Experts of a small language model: a softmax router.
Below are experts of layer 2 (counted from 0) of a mixture-of-experts language model. Rows are named router (the router's row for the expert), down (a neuron's output weights, with its number) and show model dimensions 128-191. Each number is 128 + 32 x the weight over its row's rms, rounded and kept within 0 to 255. Numbers have three digits each.
Before each expert's rows: "comes before" lists some tokens at least twice as common just after its tokens as in all text. This comes from a sample of Wikipedia text that the model never trained on. Tokens count by the router's weight.

# expert 27
comes before: "\n", " was", " been", "-", " had", " is"
router:186148127130117136203128143155119136206131107110127120137074145153136065187130180120066174138104180162122117060079154127125083130148135130127135150110079175103112136144090178140124130107150120
down0:135064116119141113139107140121072172084169148160126186126126116102100204113074194123132122159196121177115115125152116123137164106182147135046111130148168097148100087106145129102159112201185153
down1:138131169127136173111155140078142169136107099116089143067178138169125127114121090156117151135198138128104128137179122115157120136220131121134133122168070219181113056116104166121166112137164137
down2:122153115120166107139081162150135081161130143155146138153158080084133145169105188087103115170081128082139081139091118080103067188115131103075117135092108164083155106145195123105041149186156121
down3:164112102154122146142157162140085107135081139102097152139088078162196167171127121056160155114137107132102072173084112128121089130142137151081155133100130154146089125090088129126126108114075140
down4:107128064088136069131152090143202119121145117091102114087108132146146130100125103181113141158170114121128169102126107147123106152129126117149049165154205101091095117159159090112160149104132145
down5:102135151180122160143138192065196131123156121074124103158089085114151072147125134103135145155139137145079039091188101142035151126104103155163158136074114150159090129146135117123155165149149139
down6:120126134129168123127070084110131115137140074138098162109169142123112118051148175132159176133121079149087089140121098116098101089125035177092137117102063137136146102182124132151129049163193109
down7:055156189140142187121118175155220154129160090105123096076132109154148075099127103163125157081132113143100076074168140097106122095118097153164131099106118075121115146135069159121137152122177132
down8:125074147124118157160120154115142083205132153110168169139133088077149134113154091146114127113113174041142103157085146128123159103191104155082137110151141139102135109146130098132136170109099132
down9:153095113088069169138132091171125112127086126149124121134098134102162149195117126068126208133136139157125071123077140149136137142110154055122104119084127133104129154144169116129219101155107163
down10:127142156094181155125124122113141067092098165165181135167109105062138110104125147150154135166136131085127116178166082113062162141105115134124119078130087103138079094077113157111156107143141131
down11:133086139153103135100151117115100114146106186158083050134126155098153114104164147125131124136178129098111171131142159220117123145116141122134086140157117153047145068133138091133102168104123143
down12:131188068108156105152108164089084053085122186161124130104132139112111142096114123127173070125162116170118119129137179150182142180127071119139082121126120177186149120152145088122129131167132133
down13:120157114146136089103093172129132125115158148167078157125140130105129150153052158082192148188135154126145164127111162132113139152142155067148136104182158171166118127141095115113134087113147194
down14:111108115107192125130046101217121105131161157124163092103129093116176103135108054176099092116137120122132100126135205128084174107154084187169124092180181113127072184123122139188136082129120129
down15:097150091161097070150137126055166052040202138114087104145181130132165137087081087133144138153165164143175157113151167146114081157103188135090164117169062101167088160117126148108117146095153130
down16:077113132161123130103124147091142124139127087134113129114147099139168145123185158135033144164131109114105127110148151112105143142150120123146116131133130148104084117182142154106124106213171091
down17:084120140113144157122126124129140181118116108141130141197126135118132167151105101127140125166110107154161141118150101150166133112149150140112177144133131089134133137054121141116073091157064147
down18:118113129184054162106141121049111137112146133085107123127126116131112068086124106129115164149171130105144134143176036095110104105153186167062129185128103067095148123118079119145074105125167107
down19:118122116111151146158163122157148114151095127130140160129103092100090160191154133160205100165138124134148173209116155120197102113105123138103128140168096138057121117112158123164091120133133169
down20:141173154164228126121116124115100176088121127220113107151115151126156168170140152184150169166150103156119127117138123094136131109139185117126168097189177158077083123104111105117150130144142091
down21:127165081162102090113145163068150173142084162136129122132134119171141154174111101116101145095102131128166093126167141084134150181105144089139112159077120155129152083132126117138105062140116140
down22:131121129101157151133124126116143152092166157122113123207147116172170102089133108162101149084210114142128188127117147154169119116154111129170108097134131149142154121084138155127108091097114136
down23:078128123156113100107107090085083089176120173090122069219065059082126130143110095118143176202032168122145114142132140164125154117121132159135140128126177083119184121159170121184136155134132142
down24:165097143157092076092195117084129091128143126093110207141031128135091076158149134122130125059170116198147097104098095125136111114143138104153093110129149161110122155151104139109111121060105132
down25:144087133157100183143155134128076145081169128152088137123173168167114181114122106128129124079125111153121144124147108145080147098114131104131101147133136070148097164090133162107173137179098106
down26:175062149126090085127118133159152147165139095163149155077116157176138154133161135119117110123168106107070071101108067192099158109146145131088147177111124179101109140122127117067090068137116126
down27:108136181140147089115110117114070132119121146118132106106142084193107163084150144097117147182121133132146164107153164085142150188100095182094068166098131161152185136187063135103157047140145181
down28:139172162126164109090087195180105157102097119092116172149009177154190066142101094142118130143089140110154167064137182146128149140132107163153190150171092093148135146112105083155121063144192151
down29:142094158133081126110092189107141099093123138089139155121120152091156158157124090100136157132103162099107103180113129134126115102129143150158119067111149159104096068091085110163138115144167149
down30:134091201044158134137189120117084190154094105087087124142091117123063159110165170147145135132133126116120128102107111162151127155091078070150152145094105123124164134107150152189151144170170130
down31:146109145138184096114130108146095108115105125156097142141106128088112157113153107151122148125088124108115084202139125113135133179105156073125161093173079101116135126116163119115095115119081123
down32:122135078135144088106129164146164126093117111136171097109118162091099088085116101058105153098130141140176157094133117110095140137142145132152101200103182159119160123164103096111134074133184134
down33:184192155121095097172136137107156096139110154098134133106168104162103166160061086077113117107129124135143116125111106136140144107151029132141122062144148093139141132152115143107146155117188132
down34:137123196151137157172155103072156118175134134155158140100109161150105164037118122186104164125174147127126103130154106129107149092173094170135123131097134165158110164159105099125143140108154103
down35:144087172142133144123149103046082118142126118144120145120133112124138111208119153110175147124106086141160117133109175180130129094167097128100139118106158158101129109100115140117115170147131128
down36:188131101154161162145053068172144136107185152168142098131174168107163110101139112131146162085128161182135134130145126214110085123178107094120131097114111191145113125186192176087147111150136150
down37:064142108199121161144137121142171127132088118133119154170049163113101125201135110172179095135195101118144134106162148144112135123151182163128124110124161130143168150107120128120102110125123176
down38:140113137064129158053096172108145169110122099084161110162110090113078161124123093133143092123172107092168128146087084073088142159163162099168147130154066209106118071057111205126147122125128155
down39:121089147092141151114141091079104063171135132127108084153168088141129076125101095118096185127110086158091138116077083153062171084118132157142184175145106101129142118118158150122192166101123125
down40:151079132129192113110127106123113116116109136110128167121130157139148113172057133118126062117155162130137099129101178144149171142102130103075069117158141131133128127100108114139128154209083137
down41:115134156110113128099131117198104134132116140115115128161108101084140125180083129142108120141098089142113094134093101133100120103141162113118145134135156128066144088084134161045193063086054183
down42:107057124146131223144136107121151141150188146185133113132072136137149129117110174092146111095150123104128099111119130196154078096148149119126147093073156154072173133164142094166117157135164140
down43:212118071143197130167113000123173095144126136128128102129154139157136112122147107130170157135146102176108159109119095086096134128139131136131161152158081127132091144138142163125152125106059083
down44:145115130125098106135083183110172125154138159151153174183126148143135154108132153143139127065128155128161147150100093163153148167132138095086102148172125153085113089161225126156111132101158122
down45:136156093061122099118095195149166133124151214082107123091113124125130111153145111101164145218118092153078096105052117067130138180080194115069141140158149113110136162060138173132129079094061109
down46:114136079121127174138156137107124106133085082101126099119139124083089157144134133085122119125119156138093125093101099079078151123121103131105143123040198155141180191176099062125152109195106146
down47:143073154080147144065149142143187102092096097148097111081081074158091123175069174095092144128129138171102104124111115113153154129114083173118134142149119045085137054147143081128145119132130143
down48:135132120077135163167188134126051091144109157212082152135105050106068162158147175056146174124119140132152123162071155085170145153137095149089132119110120133081154138125111122161126109170109159
down49:115129114147153063124079162165124096079161157139075125096110084151146174087129130139106144232115048110127055135153129159127156056128129146136140132135150070144052176103125164145173159173122096
down50:173185187091103083073141112113082126123087103122121135157116136107157154146080143125140091102155163093095134103159137094098106107186089126140133128191117167109107162098217132208157115126152147
down51:104122131115165197099094111064120120156163160116124068051111153140146166141124118097113138136099068143155115146143181105139116133081162096125161169106100104114185128161141126095095158143140114
down52:168124157147107180120129084062095091123150124112085107118112083075125117107158125232184174094140117128155168175167099175119121156103128158107083109141140101144129102129154113166095136188159179
down53:161139137118150097093145087122177087092106187118154153131130120178157103161114131152123155134165172022121127125160091137121082142175165203112074197155201221151091160108154142117145118124123194
down54:185136122162167163118157165140148057148102107181110183137128083139138153086077086150142160153099136151152114064134117127068133125160128132149115148114077083170085135096128201144113161127094154
down55:154116168119076113109181111175171098123115095131182111143127137096084169137061121167071071119152130141135123176177124139127131141088146110125152112169147127091131128157151125091154088124175131
down56:126114135132186173123069112098133157181096104125135139112137157150131099114156108103152105154116102121115101122142110088184133114088103138130119163153071159146147137066150154150099158095101092
down57:065113112145159076120121163119195085120136184160125166137177127106132110104080136135160063135152100102081171133116183127087077121124196151134181079097146126143101139122161096169162146089178121
down58:187088072104162102135098143163107106118197134059108186104220131134124177168138133067141123158142118092119113155109100099097168206175147190254114135155082124080130167139161139195177101121175149
down59:118152111106153128161143141123099166145093087145114110116149183126160113139160128125119099130136114104147107115121134140096123128154159118141099189111138134131171161140083046129110160126123115
down60:139161138144119169093114129129091113154066167133142120133148062077058168196123143159146122173155188139179090138153122200158153117149151140127198068126113111118133113143152079124092050141166117
down61:103154100077120145136156190100099112207130152213112150139095087036131089127111147139125159127138160113138192139145126155135128151147170180141146143129167170130175126128142110119187162146090082
down62:118081106130164141157155131138109084152090118172128133165172102123115072175111115119102120097134106144094143137093077114057163165104057176158186108087099088126100145136158104113131107102126133
down63:100143164126100148057128124121139095093114168137208031144133118118114179136148098094098175107187107133124130138198139087119105147096065122096146145161145103110144123124142176147139117163144069
down64:078116080128115113094120106159176153130131135136117166132123126099121077091140142078119128117182132072186176120106129130121116153118105094143142125095182110159190150147136155121078155087161135
down65:185171101135105161112121123141132107102088172175081068088128131172100105090142129146080069141148108098124090136192086117144107093143174168125121151129099127123143177111087087085123119130164122
down66:084105148138163068110137080043099136097132128112109105161120095104093129150140133127213093141158107140156153107118146126162117160096075076091134119082087133133193085107119104137104125183066213
down67:158149161129122126119108164109102132130108167065115132187187185157158176150164082111113118142109177159154127083166071091186116114116106093126136162080130126090164107153116130079159061111102097
down68:113149159108166190119172099097157108139139139082087080092126076101088118088157142147128094144121102162116093093134158085110096104118136131149170106115154112131145107177144119120050125140148130
down69:172158138129124176170157142125106154170108123121110069120168151124130156114180093079165207127117094076133127116142151115156135091098058109175148107128116103162167109125149135139094128193081143
down70:131105136107143098123110171136142157120111143188184161159084084151138171102170198148111157127079107155125116120187082059122135108132105119164185100157195067079169133121142111135119112149114123
down71:176183122131142156084087100129136110046069111075178102108125128133179149096168095153098090185115079174116151100123139147103131112057153089150134120132108078137154088145139126084151112145090101
down72:117099085143138148166053196157129159117195146114178126135112177173081132117082141100086102076119146156113119072146127174164164099118157152200117059171144124137131126102131081157115165155124122
down73:109143154188142156096145139091130090203104139147101205198131088109111144104120125142093140180096171085145143124089141130118104160204159120092136096070177076206171152158160109097131141100142151
down74:073156099091099141193092096123123105095083081138108083142069126105121121156074146169146162109155095145105136158133123149056127094138129123186101109092137124147123112110122190123146121078125047
down75:131100110106144115146107154154091089126123136174123150136162113130192140113135079122121088151070144148129141160159124131161108151098169085079086122156111189156113133151163119154095159146089096
down76:155166119172108133111178102119113150120116151155164219101125166123113157155131178083100158140168121087060102151145104081144139121153097142158134110146121140143114031120121041099126141130129181
down77:119150097127149121105118134097111188101145082159145141137117138202122121145118135088134084144127157081123190134148154118105124124153122160108043056122104200123122144152116058090141166094137190
down78:123062214092162177116153151154143104117150109155112105088128114156173128142149149127058116141137147154075117118179141083186120081111158111112120087116151174113170068138150158135131125122094076
down79:122147089117127090096167157159098157157110119126086139152103166088114121128131096159104089140103150095141165144115090185086135142169105182114138117098128140164148151120145183144152120144013090
down80:111123115121135086104132140159069124176175087106139146143112198103146135186194148163120116121132108121179153115097096133134085113125161184126109128142207145134112167107163126115130129143123102
down81:163145115099116183142109119110173140138072085076078119119112121188170122130162120167093126136118120111084147165096176175088111166119152092076196131086119099127158147144098170167166131112122095
down82:116131085112138173090140174109145157145114097126105176157140139148124130111155116106089105165135117191081161130104105145136165116084181134123173162155146136188111079160025147099128136125093130
down83:071093129147124144099143133109093137160115139115151144100144106140162133110117178087180158120127142127108138129129113125160156112198137154113078122137184152100093072141148077081126070173156176
down84:095156084120138157089121085085096120152168164147068137147120153097120120161151082120137129083142110104091110150156098139118137105119145049118133083114148152135118182130088157136126130135127142
down85:183130120117161160190127074142147134112143081143115072060120103167157113138078066065126139171096108151053142077162153099160101132095095108174146172144114116153122162121144192111173153151191156
down86:095166120099102112153152120124090107132116113101118086169091118111065095109118132135137110158126105154085204133082108148158111122163163117124141139083144138088115171113115169137100098124124091
down87:186123156109158142099145194105125163180129132070122079149117144140129137144167131081150161137133114145140154083081111135149084115139051103164082180069121087171060094093147164137132145135126166
down88:104136180099124118103119090126122143103102085095175125134095123150135132128103135108212085105101132110158050082145100122110150138151098127111172134132096141100123066119179228145116116085117154
down89:127172170140158191177129157085097128095135161132118122142084127096140105138187188121126164110115142140142126106112166167101088189116102111100132125138084087140137108076151082164131083127113114
down90:118054119135136128124108124113117138136096096109071088155059131190111129101093159131120120109135136084133116137136170188122144101133129181205201139117079125147130154146142151154123168115143091
down91:113079137160130161104085143097163060149134099157188128145130126081135116146148081135145136155144193102118090139135176138125106128110132064134091096183099099131137156087108156069117184206149134
down92:126115148066155137076096154138120138132101111147167127121131113105169105155142087135133121079122140104149113116093099155138150100139110195075112148131116136108178118049125154115118132127122195
down93:127153147127132167147117142106131156066070083063136100187116126100135096159160132107108077141074114105119139129112122105159122123096120137151122174113099152102182115156096103115142165102117144
down94:195083095158148158111062176065125104095123130099103107067070166138102142144124152134043187140156139127145124122075132173160123122166109084088099133108148149109160087172107130141139125204136100
down95:100186132167147161148083155084140061147148139129142188111149122179155116135151093108141091122108059164100121136093131132132085094144141152117182083161107116113087157216129193173160115099203117